config.yaml
n_layer: 12
d_model: 192
n_experts: 128
experts_per_token: 8
d_expert: 32
d_shared_expert: 0
activation: "swiglu"
moe_layers: [2, 3, 4, 5, 6, 7, 8, 9, 10, 11]
router_score: "sigmoid"
normalize_top_k: true
routed_scale: 2.5
balance_loss: 0.000403
balance_bias: true
n_groups: 4
groups_per_token: 1
init_std_router: 0.00951
lr_router: 0.00123
n_head: 3
n_kv_head: 3
head_dim: 64
vocab_size: 8192
norm: "rmsnorm"
norm_place: "pre"
norm_eps: 1e-06
positions: "rope"
rope_base: 10000.0
rope_fraction: 1.0
qk_norm: false
attn_scale: 0.125
tie_embeddings: true
parallel_block: false
init: "normal"
init_std_qkv: 0.0253
init_std_o: 0.00516
init_std_up: 0.0253
init_std_down: 0.00516
init_out_by_depth: true
optimizer: "adamw"
lr: 0.00167
beta1: 0.95
beta2: 0.98
weight_decay: 0.095
lr_head: 0.0163
grad_clip: 1.0
warmup_steps: 293
schedule: "wsd"
decay_fraction: 0.356
decay_shape: "linear"
final_lr_fraction: 0.05
batch_tokens: 131072
seq_len: 1024
doc_mask: true
train_tokens: 899400000
steps: 6862
dataset: "wikipedia_en"
Below are experts of layer 6 (counted from 0) of a mixture-of-experts language model. Rows are named router (the router's row for the expert), gate (a neuron's input weights, with its number), up (a neuron's input weights, with its number) and show model dimensions 96-143. Each number is 128 + 32 x the weight over its row's rms, rounded and kept within 0 to 255. Numbers have three digits each.
Before each expert's rows: a language model's description of what the expert responds to. This comes from a sample of Wikipedia text that the model never trained on.

# expert 20
Heading marks and word ends. Equals signs closing section headings, plus final pieces and plural nouns in lists and infoboxes, e.g. GMT, units, sections.
router:153120178190122132096155062080186124130090092143193130154087137108130097171153124129109120144128106135139151180116139155153165108067096034144114
gate0:130134144154151101098139135107083096142153092099072147184141114066127103144143147103126115148051174126116189113116079134100086067115158136093093
up0:126171108190170125131136101101186125105103147187130143188101119119161109150135160157119075091111170192101129187127117159121135122180061088159118
gate1:080085105183185109147127128174155091083162087167111157096131157124136050122154110100116148098090131129143148129157160145154120100109124105119125
up1:145132193120070101060139132117171173134114124174094117148133115082091156138186102165111120072088183149117062061170123147096168153180160203162129
gate2:095126179075065142130126077082174120073135124110169084104105099143097124141147100117125148094174153234068090126117121124142101135142146127122143
up2:123110140161104098167118169162063050055154197129111102137130155149095070101114110123171097176125081072132162157125094114131173178210086187159092
gate3:159117109101128103134205110142151110119131131144131160153111183118186118209118188123087102034134211126152108097139113122092140143164162097079187
up3:083151134088184183085072172102125137193153132121083141117109113124132138135153103082097150053179134091089106087134078144098122162171107149162110
gate4:101136160193199157078093138091173099148115136098149121160142171167080157148102140094164112100099103131078160119058130154134130128143084091118131
up4:119122149134070069183133163141053150178126117125138165082192126169143097105140121129048117078143157118099117138122146097115085142123122085096138
gate5:084158127136136144139085134113153110141119141186141127110151125207117088138150127136100153124125076157122115143165151151166181112130133108112168
up5:130174140154070101161139152189088105146091131113145109119188112087128156190093168168057188137159152063137149153130133047126181159116094106098116
gate6:138132173176174124149163117061148100134114141174155147169173114138140121150140160167177116101104158193148131172129127161098129113137171077139108
up6:095115149123107123120114151127140093107138111126162120099176167173153154090128151156179192145149067119093090097115140113132162177138095120125077
gate7:081133174173114130164166165144118087138096141172159139100142154200177138200061172167173087162140166162131133176138123115122085138110095134091127
up7:131084122144151131120108139129163136076138138075152129113133127164155108115184116067202089166169172112111099193133149171160117152137145141157119
gate8:133123255171144097148113148093140077161121156140109147120113132134089118121113080091105099128170109112117117129107096171172117080073083104082130
up8:093192063054121068157162154162105121098187146092117171130153139089136109151116123144140161139118153103195172114092145077085189179150140139126075

# expert 4
Prepositions, math, stats. Prepositions and comparatives after a noun, such as of, in, over, than, plus math subscript braces and baseball ERA abbreviations.
router:135165125139106101144196160081122156130161127134159147108116110097129086164147134147130131136118183108115108201091119152188136156058101093110107
gate0:095048105145138127084166124138153155143194126111107119193091159146125087143106141079160132119152080139141103099134214143120133198140130108158165
up0:085093161101090107093181150104183147156103107074159135153124137109131175157141159177153167167127122154108151081110116114154112163143169140080141
gate1:117177154160132131143077127150120136120146140162119093160095162137114139150138105156185094150143167111150134157064128128199144100129170133126056
up1:105117104125102126150114127131121130158113129123115120051134087201176071069127077133148118105147109099129100129175142106125124125074208114103160
gate2:159075144103146121144163137142149114157098178151147108134141107110142145145129135102140145230108146136148118135070123148135157165122141118110148
up2:092136083125170156114147120134123116171154117071103065116135141178164114146104122051098152070131115141114224124209123134113126135122151074140162
gate3:159106092156108146155086098101085115135114088124172154146105183096105013125126165138165095182116110118176147082118124160123177154079125143171085
up3:090151130086146102143128100121110053142095157094137152099129177132094160148105098122170142135116116166136123162116129128122219099178132121102125
gate4:119080183120167142104090109108131173121155188155097157093134108168089148176088134081085139153120097096123152133112112152150094113096123087137088
up4:115143098114143110124129176147115135150163066087056168147184136151146134123142112076166124161098085139144073102118154123163089131155100170154157
gate5:131122152193130037154108098137100175096101181115116148129122141188153117088124111117145056224173117132189058144113146154172118150077113101197098
up5:077160167126104078122095060122097184111058146125119142130091111086144164141146072107093132108190158091156104152097145159106132124118125141130180
gate6:183127116079104057174138125119128140149152166138127125111071119111114144137111150149152107116129185113115078167078158115134178194104098069111081
up6:105143094142125156102119134099170131147134053146130097163145177211077107121165088056068099126134058148157153156159081194081138122159109086108113
gate7:154117127154156102122117119123151133196165179106168143071102154136144094151161162125157132083083165166138124151078101124149168138107123086156053
up7:133144111137065120088110100156121083134161172144158128130187142142168085103075118077081186159104099118105083054093215179176158121138163169147136
gate8:145118117143129109132108131111106140110162184147077151065124112184146142138123109142173047138081111121117153138153102123125162115103153146116109
up8:119097138169147130101133170123117185133128140109104082142104109121135119111129117182109122113132174146077151083123056076132171136104114147094132

# expert 49
Years and head nouns. Recent years in sports careers, tables and lists (2009, 2012, 2022), and abstract nouns after "the" or "a" (ability, status, museum).
router:176135167116098118143142060045131157136150152184114134162089103149074142188131145149182061183074142112096203106111058163089136150117140079089133
gate0:060124123164095083115136133151121138128107158136127148164122108132083152152132109118165135150220127165078131116090115125109147156131122103166136
up0:131147134059103123107188078125085105119124195158178095186095107123112110152102166194105155134116155143148144143137151157065151193112101087106140
gate1:117142118165147111179183083105115134129114164153133154098121131149161126169078063109159066177147118089149149147171122158099164122065131137146162
up1:105129122104125141156148081153067111152104139129097102106160133136125079129088099175145073163067135105093116122154122126076116148120122168121152
gate2:091125089165132119106122184143134153107130118061075148113164162103152163116137120133163089158160149170144089073092133102119097142146151080199139
up2:166152134166114169107194128152155144157103131174096172036170161158135164134102071103168055132147146147157116106130117090156054143123126105070115
gate3:121168117117115136140132058040110153133141197161185093141158058124101138174103184172095140102113154077095097102143118154096171142125128095092152
up3:127106166151106156122053122076126136121143084136124173175133138122141145109081159130203102102094100112111181104105149190142098127134140119128030
gate4:110150153165077136106097154165086159159110177089218137082056117107095118113104137134103109183199106133215145163172145167161109100092105109113138
up4:208095136206115060143148113086128094093156076118097107149070118132158141117109133162113124148154195156128153161133124099081121105152174120133061
gate5:120160181140192131157134042079168060117114135173159095164107155127147138161200119150090135119177169135157149122087091131124132098170128152157063
up5:094167136157162114115140105116214079147112117139136115101139135141171110108109092147132120157171121124101158143179120057122110073098154135119070
gate6:138128119094096141171089165091113155127112153096123136103121118172113120168206134163150105134124153057135166142132119171121107146078108148114158
up6:133093122083144170090176085122185122102150165109142153103136154141188112119170077083115168069126111113124144143132129081090110105106115089127164
gate7:105127143142118081236079096125103128098127156110157122078137155150179101221128134131128142155081133186163128162147123159147112107138084168114088
up7:176159114133120070154127118148117086096134107147105190131080172101155140139121091135142075117149145165156160158131089101125140046148103106172139
gate8:187200115106103141188190131105085103126115104150165087159090104142121144158177142153086131119148085111105133118073036149075139188130122145088111
up8:112129059131102085163118076078084112131135103149118121105082142142190182079162165145090098132161082088112107108126162134100133166116114154117047

# expert 23
Line and clause openers. Line breaks, quote marks and sentence-opening words such as In, On, There, At, especially in tables, census sections and quotations.
router:147130166111139124159166144110135161100199127155114160175107107157118119170151099117152105149098143132131116129090110131100137153157064130141122
gate0:144137052128174189090127101144160120122148132196061115142108095154072177151097114121167093110103142181156087135102098121189145108115143132070148
up0:079120095188111110161113180151144080161133126050143113123134135065077098138098116112160199108189128154107171135093134110105167140150168126147162
gate1:153097130165091143131188150102115058144171128125108133132128148128074114104145128059129112114176180149154123175145130093115139137142130150196141
up1:131119141135101106131142115109125124173081150121149183190169161108114162082124194135096133182143172098170101166104109116180180194166159135162138
gate2:171101165131175111113130117119123081133128152163191175149090149222101080168096104152172107143141194116197135144100071145102151186119198085096136
up2:146135139124189113119159115151131117157140114111138165194125059163172115198117150141150128161185107092136123129132113096128176126205175112082149
gate3:116146123120131129101186108106165128097126136172167190097078124101060141085177156050120023115123106066167127208132135198066192070120167138105152
up3:119072092149147121156136127130096108047099122137113146124198114129066091158088151174160154145175136176124092147168112088133085189075153064176065
gate4:184120133199160154105109102122169112131117149168150115082104135145076140124088144123082135196091125096150133132141175151106123134102131083151129
up4:106191139152112149147102109167138154140078145130133169134158093103117167099182108126151121120134132137089087174113153107134100092156124103173140
gate5:140115088130109165144111121062137159153139119175118148130085101058117117115178152129119084092097150177155141127104102137122143146131110128149202
up5:150164132100092100105144093161129180152109092119138163133051168076072139163133122141139104064136155112138134153100160131125144106171128147088134
gate6:073079147113144126097131152106176146095099157143084125129094143123151175168121105112153180145134086138129159118114147166158073136187161106082066
up6:083112122088139141112122151094157149161176128075051113053115152084149152135123176068190179190093159140095118121145157163126048166120160144082068
gate7:143129157118119084132166141089149119083107163122068132165157186111102120156095095147169092117096116142117127119063161121097142151074129072095118
up7:123152118105130072186136091125131046135101130135122141205115105117112111099087094126157098154116109126150200176128121094123130131174095089091197
gate8:138118133083161206124093113091129136153155121132126137096117162179145157168167106087158123085116167152112127110108098163089139153118132148140105
up8:155154117128139121154059072099182154156170137134133112081109131195109119089119141108176135095155174184164112157132131137157157142153152126188112

# expert 16
Relational words, infobox colons. Prepositions and linking words after a noun or verb, such as of, by, including, along, plus colons after infobox field names like Members:.
router:148153125125143096117152158075182104135097171165161207131130110135140095164146136129173117100109109101125126172090082171123181184139035106103092
gate0:139130114141114079121165123156151179122196160178193075106086125102120095150084088150099167157146184044178078153143105110107140132148086128103090
up0:105104154115118122130139141090136123114119137177132125068079128104100116120105140150136173061116114105103190168103141145139133147073079146078206
gate1:149073076132116143137069133111131065110136140172081159130111135129132140113182083115179144125117115109141095165146139124142087139108114124138122
up1:155113073125122042130138113129125135119095067090137119130131094115116160083083093122154149144145142128111076106119113089135124116054141136218168
gate2:186132165134165073141111150056139139179087121113177106144136149157149113168156143164135133117117204134079134141108084112135121140151126125113082
up2:114135129120128163179131159120123126082151102159140121167100099094094086120083111136127169126116094206076122124117176123159096118143095129132116
gate3:158031112114137146085140137127147073197134127164120159129169164161090156149074125147195096110147156109083116124157087090118114158103084136135136
up3:181109112094150139156157133111112111083124151097127199108087120120107111138144159128158131133164140196148158084128138135161147143111131132146117
gate4:205112110137110135099128107097108104147106174146094099166073208123148086219159118155156110108124159057177195141132101153098122129146134135146093
up4:070128139110145149128074137123211101138156099188094110123124085134113175171126155075150101176083096146052206082092127128098113116092085137151149
gate5:135164157123099147188140135159163141066153165196120166121104111086137130174142057085083078170140097150159153097063132105103141124149066169119096
up5:142164130122092149151083149150099090147118126139096138173130137138192203165156123153082093084122155068171157142144139079142175088136116154085104
gate6:115141161140212123102082101138141139132082080168130121121182160166139134171149077069141115060155196134148144089168155156106133103063150071105086
up6:115092091139045074077137109143073162087149115182121145178129121101178099112137129182140097117082070099130140188135089145156131079133117141116126
gate7:127141169133081118138137022154137149110152127087177163127101139102166146145124117133110155128140043135157160154096145134136141138111212166087121
up7:143100086157155135045064147121128156167141148199098096125146111105092119090100073153226110137098120135152179120143187171093143106099118121059199
gate8:158098154167137122073138121125122162097110074185200180079115120129128104126167097168137107114117150145113157126098128108174105103150096183136089
up8:107141111103099144167197123071132078111165079089125133071115151139146046115134162102169102140156130132130081077180107118092105121151143142102186

# expert 41
Subordinators and the. Clause-opening subordinators like when, after, while, although, plus the and commas, and the Club cell in football statistics tables.
router:156138166134161143125181177122158093098139178121117133129081116160129103162140100107158095135114120133092157164089139163098098171099093085169118
gate13:109120128144199156141170134123152132062145123124128134093081106176076211153082160106174075201131161123152063151093133110126148171111147132141142
up13:120195112098144133107140117114122080190117123161122100154133172130190100161117144079098088077149151098133178091208155087180137137189143102152170
gate14:126161098138141130125076110172152073120131151144103123140082082069092158100156164153151153139130132129102158114122111120127137153116128136181196
up14:137152138144112164135106108153094111208140153188088100081077103164147112130151125141131124112053199157122116102126195211099143106125148156104160
gate15:116057124113108152127086070075121080111135132115173117136114170085104095175106153115144097101103172153142168129157139141130110069131151086138104
up15:097107124102065145154138137150130065125106143119115150095107102096168141156079089121160084130118135145138144087124152179114117144181154107169134
gate16:139163134127207048119103139113116113114068149156060163140148139147124220125151082109096119147211109137129122089142135127167125103115178115139081
up16:101181116137143130139059093133121106156108138130100173146155138141091116087094064081125084116210093079130148108063094065196121113101125145139143
gate17:114102103147097113127180091168084146143132149170150131125126203123118208146187160108146135115157093138124168079116096107094132061108107105091162
up17:132113155065185194148097140075133098124077144108117134107154107168131107106091114124118199122125111104183095129108103100091090163042139108111119
gate18:159110103160105095093144167131121130102160072084192139142157122115100111162165130131111152140177134097105168142218146140138081170084122122126057
up18:104090141084150139148131130049101176173134157094085136132099138166101054063165185184129177096085161121140118164123150101076118123132110091088156
gate19:056127141113140157185219140127134121156131137194053106134141113144044075165150108104134155120073131200121158135149079087107171118143109139091148
up19:158158117112074084105096130127138124150139118129138131156131139109072121088119104134129151129083072135106141086187138126136115125118119114148103
gate20:104138116184118147077179151184115123104118168126115120113118106101048139125114114137094119139173112157148134169161132126132174093130130096110165
up20:142150141140090164177167127103073153096143132140115140098170130089158057104184138117001185134145074080099111141128138124160169185092176140124184
gate21:135145117098094119143193110111204135146153112096106185143117118113099092114187108120106156133106151077064095132057133147075164130182097110182141
up21:128146107105129112185186166167126173122099115157128129095151126105146153176081037097171126135129124094040157118155129104149149133119121191098190

# expert 46
Years in dates. Four-digit years or their second halves after in, 19 or an opening parenthesis, such as 2007–2011, (1954–1970), in 2022.
router:148118180152147151127135080090171073166127162183110144121110104125107099237154128153151085185085134140094148141118098212093173188119098086103143
gate0:177140154110160125130169113171136092168096105148117148149195131133109087110172078107065180127134087171090098129120112136126088120177099156175062
up0:160132140106144151135155110192105105208091112150072135151155134168108057173133112134142120185130148137132161090127130164068114141178135155147068
gate1:154170122101108150126105108069160134122144166150151090175123084120111170176133165147143082176085121108128149135101109156061128138113105100134089
up1:123101097110166170137147140114177065140113152106087133118062113173140113066202130121174097141196115081156141116097044144151121104085104163147118
gate2:164154127162169068155170089190125106136123163113126134107148086146148110153106082106119103100158097176175135158155161141153159087180075148101125
up2:117148113096127128090136122101119055093134083149100138088108120153119085108168092098044111190135062117081144147195063122066100135099115140145094
gate3:161131104091104114187143162088159130128136138140146091185120111101154135171096124135147087082103168101182151118138062149172076186106085104108093
up3:139157121126073092137123107138110121120136165164143105177138102128138194191168177146094110148096149098121185076093121113106111199134159116073141
gate4:208132091108139144141091129127141114141125168073168131149062114079148149132131127143146110123093104105121154154142144151150112157097122128148102
up4:148092108150172114120168204169134179095184075120087117161142168074187144129174101102113162091163089151115116139132139080123090158154103129161136
gate5:171118105130128148106138136118114117123125185135137099164078096115036188211155094106127100135096128117000139154110144104101158176139152131087139
up5:175115160156144126093158143155150115136150084121093145083149125110176061127111129091160120112150048132143127144178116098121071079102112150136039
gate6:109139118186140165082091058089136128153132147160130112146163105155148067124084140099160077166043075097079168095159101159134105175108080097076091
up6:120122113140112094088161156150123119152130154140141132158111128124189126138101136171139170110192128127160154178159098119063130125135106108220109
gate7:173137156125140115161150122055166123160128063170088162080108125166144142120119137126109107118125117167210164165100133141144131139144075152092073
up7:134162120086070073096112115118063154100119150109140082217175120084097167109110186172076123159097154132079112071097111121077162151091161119111117
gate8:181130121097121087130146134082127109143194053152063131130167103125126116126094135144117114146138062180107131164099078131083180115124074110133118
up8:106133098139184107125212141219141104144086147112119133058126155148166113085164097102129085103128146167151112169141153136156103106118146165150097

# expert 47
Years and parentheses. Four-digit years like 2009 and 1943, year endings after 19 or 18, and opening parentheses before dates or figures.
router:194110155161130121118117063072179063138123138178121178127124120148132074155131114150117102146076159074123130107095087217121161157102058077105107
gate0:147154130128142141076123105163149054142118134179129142063121119162089161153146185131100098151115063130160161109136159228145173128127106147114107
up0:089119102125052150186094136109140126144131155115118100163132137140063124139113103163171117071077176112134155136103092079171133145190165124182162
gate1:179118113121125079127128121141180128142152139195146179125101084116112107177151166133136109110139080114156126201137095169115202152137111184130118
up1:114126069110078081083140158123164123163133120147194148152145206115127153098120165140123177085166112116162116104148149100155140116155145146169167
gate2:177164152121137160076156082098064098099151184149135117138118162163138168103162110101172131128073126050170145139116107157132118160103152104092136
up2:168136115123096099104081101077169109100162139109159131094143219216140126102134124100170186120109097153145171129124134143215157082132119147118185
gate3:180108119150142064122141120150104115089135118092163143082123066129129149150083114167117133135166053140130156061048157159132145200112161063088166
up3:162144073149167093196113100113114082110107144112122127067125145123156075129114108131122100146122109127144097077139112126116132154087117165122092
gate4:134130103100156091144103093128139182153177101148145161175108087115145117187097114104118109161084112155073105112118132157119144159099076121142041
up4:114117159091125194125167104085124088118113143103089147115118072090090153146205137139124123122131147090132184179143112143109102085084181138181147
gate5:195161126157122147120100157156125194139145121081119130175160138180180113165196170180100096173128113120151077145119142176131114141128111081058123
up5:130084148155137146140131088055145142063124119144090198110090134120112151088185061100157105138126152100102172102115133077103098125074087106068140
gate6:150104132137141086102117163110177160116166097140179153166128112101090143200069083115134069176100116140083164110077141156136111084106126113146097
up6:151133130159206152083114134103199127145125090122130138077167141188137134134079082119147147043154189149107122126097086166103112169133099152180130
gate7:130133205142080142131157118106152130150129161182114138158139117129071076153128165169070090155115152099121183123130100120082175209180132076098134
up7:130111107208114112141121134187038171120113125184114171139132148078120166123105131138137114172170136119139152086142161127121119083115133099109125
gate8:136109114168100128145123135133174057133206122139147113179160154133199164111134074155099121086103092086099107150109152123132117103142075105128142
up8:115133148140091158164146133095098136143124100137121118128094088116108097177124133079056136124159169156143191085053120073121144158082213179156130

# expert 8
Noun word endings. Final pieces and plural endings that complete common nouns and adjectives in prose, e.g. cho-ral, colon-ies, species, church, game.
router:150110157165144096126143067059215145140177136118166149114118168181093103165120097114144111160108113118134160134098107208116130129077121051121087
gate0:115097156078147112144119115095113174118137097183172176148138104160149126128113180180122137156137123103144112137108140144159123114134111138099139
up0:121091142106119086182100110129173150178098124161107085121111138127125164165109183122123135094137126088164157140060136197162060086056112143126119
gate1:118097107100106161163164176126164096122148174167169130117096099096169105147126118165164127145219153116135189181138116100128147133163142186134154
up1:137099072091180154170130154140137182130084125119170110145108142161085107105073134039138121031104127067124094136121106083152147106130125130185153
gate2:142138147096109078138140157102186133138136181126171166133117085166139089121140068146182063120100093123159150113112121191153154159117109129111046
up2:099121137104124130085134147134107155158088096124106112112110153120131121131154207147128170083128072144098125136100202073114081151104125089110196
gate3:129131145115185095129191101118111143067115130169106145128132086172093087125136119131111096114119144156141127165189134176050147142144085106156141
up3:104112137145121114086195198122132127109160141168112127092128116107144049139154097117103155105113130142115133139128091120144119120128104121129113
gate4:147141096157152096159056153100136153144157168101092112116132103116091128068114141164081121105142134150076134154150156156165156084172093094160093
up4:090118138150187112125126122152183129141079183153141126172129157143093113118105121134110109074166129134089140153094167163111145138100063086056130
gate5:104119215120112114104113111092119088142166148118104137126183090183108096117176177097183113183090114165154112101099118100121134132163122122106113
up5:161127095175114124130178124125151126165192095155150131106094149168158094122111154167119127129129139099094110169089136068183188145097112106125141
gate6:102103126133148143088151111095120181081180146122109076115185141128077074116162068082136100144141131073084095128176133177168162147146112121166140
up6:120129129081113160121130134160139145170123109110082123102171179086158127161091162125104115137161127118143141125129117145165101116086091157154098
gate7:072150082193146113152109116198092104141130117083130116150153083125129050168100169115127095156117130142112107117154124167124112136076045109125147
up7:098122083166097153138144116147080138136130084132147163164155072122149077156153107118185113143083147194132069105122110106112100165133095071159094
gate8:116152158120120143127138123074150163105109190088140083133059132161165166116164093141105112111160082101170140133133081196132121129128127115089149
up8:212132172089146186155078077106118117114141170106099167096125154128115194128120108157124131129131118111129125125086083083207128066100117070093130

# expert 42
Years and bracketed numbers. Years and numbers inside dates, ages, scores and coordinates, such as Born: 8 May 1974, aged 18, plus parentheses, commas and non-Latin bytes.
router:167109155153105118077162128091166092148115097182146167129129100175132028171179125125108128097067123149125110152137084178114159110119078134114080
gate0:178102178145146116079120087172129072189112165186056165131116125176120109182114122130158094134107110134110152118092094196145152078107078126125129
up0:066125123132162119109097133119143145109149120116148066057145123162085064139210115150128146121107159136130154181152118123152097137148151151136187
gate1:116106196120154185147157119097123131126153147115139103138113159162080241150118134142139145088079181150109170190118068089108114229100160114100176
up1:124164162229114182103107080173143172097077153108102114179164103154133161135100120152170166176102182079100126150095135141136043098121113087109154
gate2:177090177145123097084113136138099182088106162117143147118054152071182110163073116120193171124086140116146082106107101122119140164114103076166116
up2:196148148137178136192138092098147117136109148155131117132075163112085081124103131155092102141130149130157145127148100151114069185120151096081118
gate3:101143174092118087110160175111144127100139149173170126158019102087097088138162133144064126153166120174121210141134097144122151139146108127089165
up3:087076147111125110137150081100138078170122157191121125164174138147136196149152133116134079150123085113132109151179149163114166124104146168161109
gate4:103147218126182086137212107073153084094164134146112139121078139113114122150125136101217093148216122181160153158157124165140150135101124151132095
up4:126134128078104130187128185165080169074153110133192117169123129108130124099103175122129144146163151128068093148085115119108108169097179099147128
gate5:123137086152136134140140146124083098113149153121180138191131156153161108152187139160133197106163158149131111207197082117157131122175153110067100
up5:138133128140149121195137153160157125117086114125121126134110155089145077172145122096067092114140136137118110155155098104083101130143152119150135
gate6:117150153141116106110110089119161140151116131141095151102095103169148110188093126155124082146117167204098093112140148172139100118138046135108137
up6:103151130119218144127122086122124155108120170127140125081159120123070127185101189162111126144124188079156073136122096182111166146143118126129135
gate7:149129077147104140068105088078162110176101136150156158103142160185090120108233134153160136113108095126106135142156122171172138147117083173107145
up7:040127126054121150090083133103130134147160153119121107093092122137090127129124132162148092127155125144066088148194136101137170144181122149125105
gate8:132149167157152124126148089180154153145113174124065128140098122103113163121063091148144004145095117130122109154103126160091123158095130097088116
up8:076117077129206086143121172136132082094152062099114137085164098166131054057196078111107114166110103125113092118119154135086179082145142137058076

# expert 25
Concrete noun endings. Final pieces and plural endings of concrete nouns (ins-ects, cott-age, por-ch, privat-eers), such as buildings, species, church, plus closing "=" of headings.
router:135123141134180132092109028054185116119129132146181137121079114144114131170155089087118113103126108121104149126090096154121156102091086032122110
gate0:135176151134146124150120104127105116120148157158171130146122151119120118094084181140123115080134092095123102129131139114129226156127105144153060
up0:123147118086057131082136107096121071196101102136105137162097146145157140101073127073153148140137105107138144079125140098143049072106154079109158
gate1:142123120116170105117148077082101133105143059065105070160122106131143142093172139172149042090145135113122133174161114157079140086104098054109142
up1:202186154129183142149137035059127096110072122136097133155069150111127156119133123149135077117127149078096169144088106191069144101132106060081130
gate2:141115148118148136147133140087112049121140177163108166122095175183066078091169165189163170151162094165080097116108131157095153145117045138165096
up2:126159081163133148160148113127075161087160160121133106114167096107149136153089135135111178049163085186211120161115159096106147177103127154094206
gate3:151065116169162059128164102086184160127162164127140102108087150143125141200154134090162091104107112164081110138177112080121125101189113105074152
up3:171169189154169097123183070123193136065106155129187079139150124129132184206134163128107147077127212209157176136138143130127110055150145192082123
gate4:190132122119164098083124021147090137098184162151152093128158156135164171183108100077115107142132102135144097152154139188200186140104100126142084
up4:186151160094094135070112159119127125131104170115151158137128175097133126157151118182131089116099118083071130172142120144153119092095127120196105
gate5:109073121137152153161119152186101134126128159140149109162124082117132116127124164058113169109129102136187182170162101123147110097096147074180109
up5:111143091140101152091104170093158132205110136147132110162099193072111057153125171105163115095179145162153146138166109173144096150112118136169106
gate6:085119167099108085079130101129093090105116092109064174144155063117083108109075118101146064158131129138089127166093143119135134175131111095108147
up6:145089043148116082129142103137114151127137142116099169165122106149095097154161101137088127195174149085160110138078189085112095219132082133152168
gate7:141129132177154071133230166116078124149054145148132153163088107130144082144091153095117108095126115134120139149172126102064130130110129174077083
up7:128136083099120128108146122124111118154151110157077110110094179107104147123121089151167138114120107209143200156201100170122152051086125117126102
gate8:159096153143071127161138153162121087071122160140192106111147144149113120132205122130161103162082085087137138106125152125148154096152119184109094
up8:136143069078150139174197049137084110080101128135094098074034130086093174107118094179162135103123120139127120155144052080076108131148119084160127

# expert 14
Paragraph and section starts. Paragraph breaks after headings or sentence ends, especially after History or Personal life, plus heading equals signs and sentence-opening words like In.
router:159120151110154139149145097138155105129177150171111191170132097184142134159163097122172071166110109111109136138073082145114119137116095121126126
gate0:129091131064159115102118151130157169119202117191109132166127088193144195162184088145147112156166105114102138108161096138062122199151164105083124
up0:053144088125141144131080152108117140209160111188119091096112180149180152119108088129120103165085124123115175116088125117111129119137126155149124
gate1:187113179091144075131115071194168112162166117136153172142156135179130162116083113136127143168100115134109067122157136205158132142154144111129139
up1:099151118163093134108138184115092116159064145165123128159084075139139055104159127115129128079156124139133138129117172084103151115156106150135105
gate2:171151145130180144094150131128096102163124155130147102120132132102142095198108138116159140133126094122112131135148113162136131122146114134114166
up2:156131105075164107101123117154149158143089114155158091109095097142176178141094160149173161080115129148127114106160186156137099173154105139133068
gate3:177145142139136119126102074073124112142157194112161134174156172110126120093126150124154078130131138096144161140145070125123125119114110133156122
up3:175103125098145179176123104102148106078144178119155145132123105089124099102063128126141118165141152125183113122098110120161140129110134144168133
gate4:122094186069160121112141154096155132102177114149125152095103187184156203098077126062131142159192121123127099157135168126155123099144168121118075
up4:114125150134169125128125111114129113160196167121171153110144143163100152130091111084148086131178142099086113157084153150132133146097119158183164
gate5:117144109173160140144085117153132095154151171123140141165107109159114162157148059100101167120117112144061144118105143143188126181171078136164147
up5:120143133102178146110119107108128126168135160146153139156131154168148154111135117062189077169143114132133120182195135172134067059137111114125110
gate6:112143110133125152158132080099192182145175153195096065085136134133118105132174093050189043171144134109137106111120136121133137133081148124144128
up6:112092164137131151080128129085108127115129167110182152153136141155137216074101151114092166123153142143128145071086142140136069102087146146062150
gate7:165099119196111136152124145154154160128181104138111172135150134214141158194077165128099080144116156190120070096106150139165176208098135120088106
up7:109087134088129117117157156063132120133086082097074160178101122106073144142165114129091120086146145117132105154133157097147085115153166111125108
gate8:129143144104072142172194082105146168129102071154093165065135143126128140160167050076094156157093178158124134136116164144117110138131126113157131
up8:125168139124102090129127152120083149121126092108081144087127116101170175138132101071183160119072129171083179148093157108142173222159108143147152

# expert 21
Section breaks and headings. Line breaks and equals signs closing a paragraph, list item or table before a new heading or item, as in ===Awards===.
router:132093155114137135118159064083198126071184109171129138140072132199097103130142131127129110154109130173111127120076081139118121141092141072095083
gate0:095140081100084156186097149048117115172111077189149125103142193190132113150120120078139143167071095116097136093163143156130114115150126174150130
up0:129152156160094121147167198203128105103139138044139136134148072083136163112101135170147115051171125146118089160154154067174125132149121101154122
gate1:056109116097061067086124130130118109153161137143153141135127129103111193142121108085121119132173110100104161135103141102075138172086110116102096
up1:143184144122173185176171102154118146119121088116112107107155126074151149125092148178113151142100091109132153124073157111166137136124143114165162
gate2:101108171114120135169089134099151097113141185104064104217111167138098100115108164076045113137164143133129111123160102077128143140167091144110150
up2:098128128072101128133146117041096136132163123141127149135141087167148155128117113121103155107079171132142082115111063142114133098082104095081133
gate3:139151161161170111115119135098137087121099152169178170176139175136112085118153118123081163170189129075111120129081071156176111039172139110136120
up3:162135198167157120139121165145152102134116154161114145153135144144076104131162097121076161103181123149073100143062039128163095090138170099060097
gate4:126133190124123111131134101087159152120156174131124145069127130137148160111114131088183139139130130126085040148099119092089105087194138096011084
up4:152078162096122106126105074079122177129211121138107096130092095173092133133077186078151072111111142136176117158119127132118116083133139141142161
gate5:156131111106136129069116085113111089093120099118102118141152192196085079099070140078117139062107117150100099134174127128171109149127127135126172
up5:188137106095139151105106109149086127145144128126157160173143128097152122116144110176160173132105112112151134108113103108115123150079130152174097
gate6:145131112203111083115132089103125153174155130152180163094117150114082107229146128153092109114121125114127133221136062166046208109152143119065140
up6:129110032138074143138100108090123162131121087090131137126126166169096037156166134121075096140085139148122169155121184122105170098131116134103099
gate7:169128147144123159144140137140138134120135157151120101107098053078129142162078118159144148092179168121086156116138132138149106179122135105171206
up7:120155121102157137123156161144129138114123099118101142140165102135159046121186145107175135135158112132096151086120132074136119148121141098174100
gate8:130148133113103149086149068152137082078141131109130157126113199140132124120120105103146111068090181063095102134093063107157138181161084090106128
up8:136128150140146113135075158093093120185155144097100153108084134106106147100090167129147125102092206131194144101101048112088109162113152106170106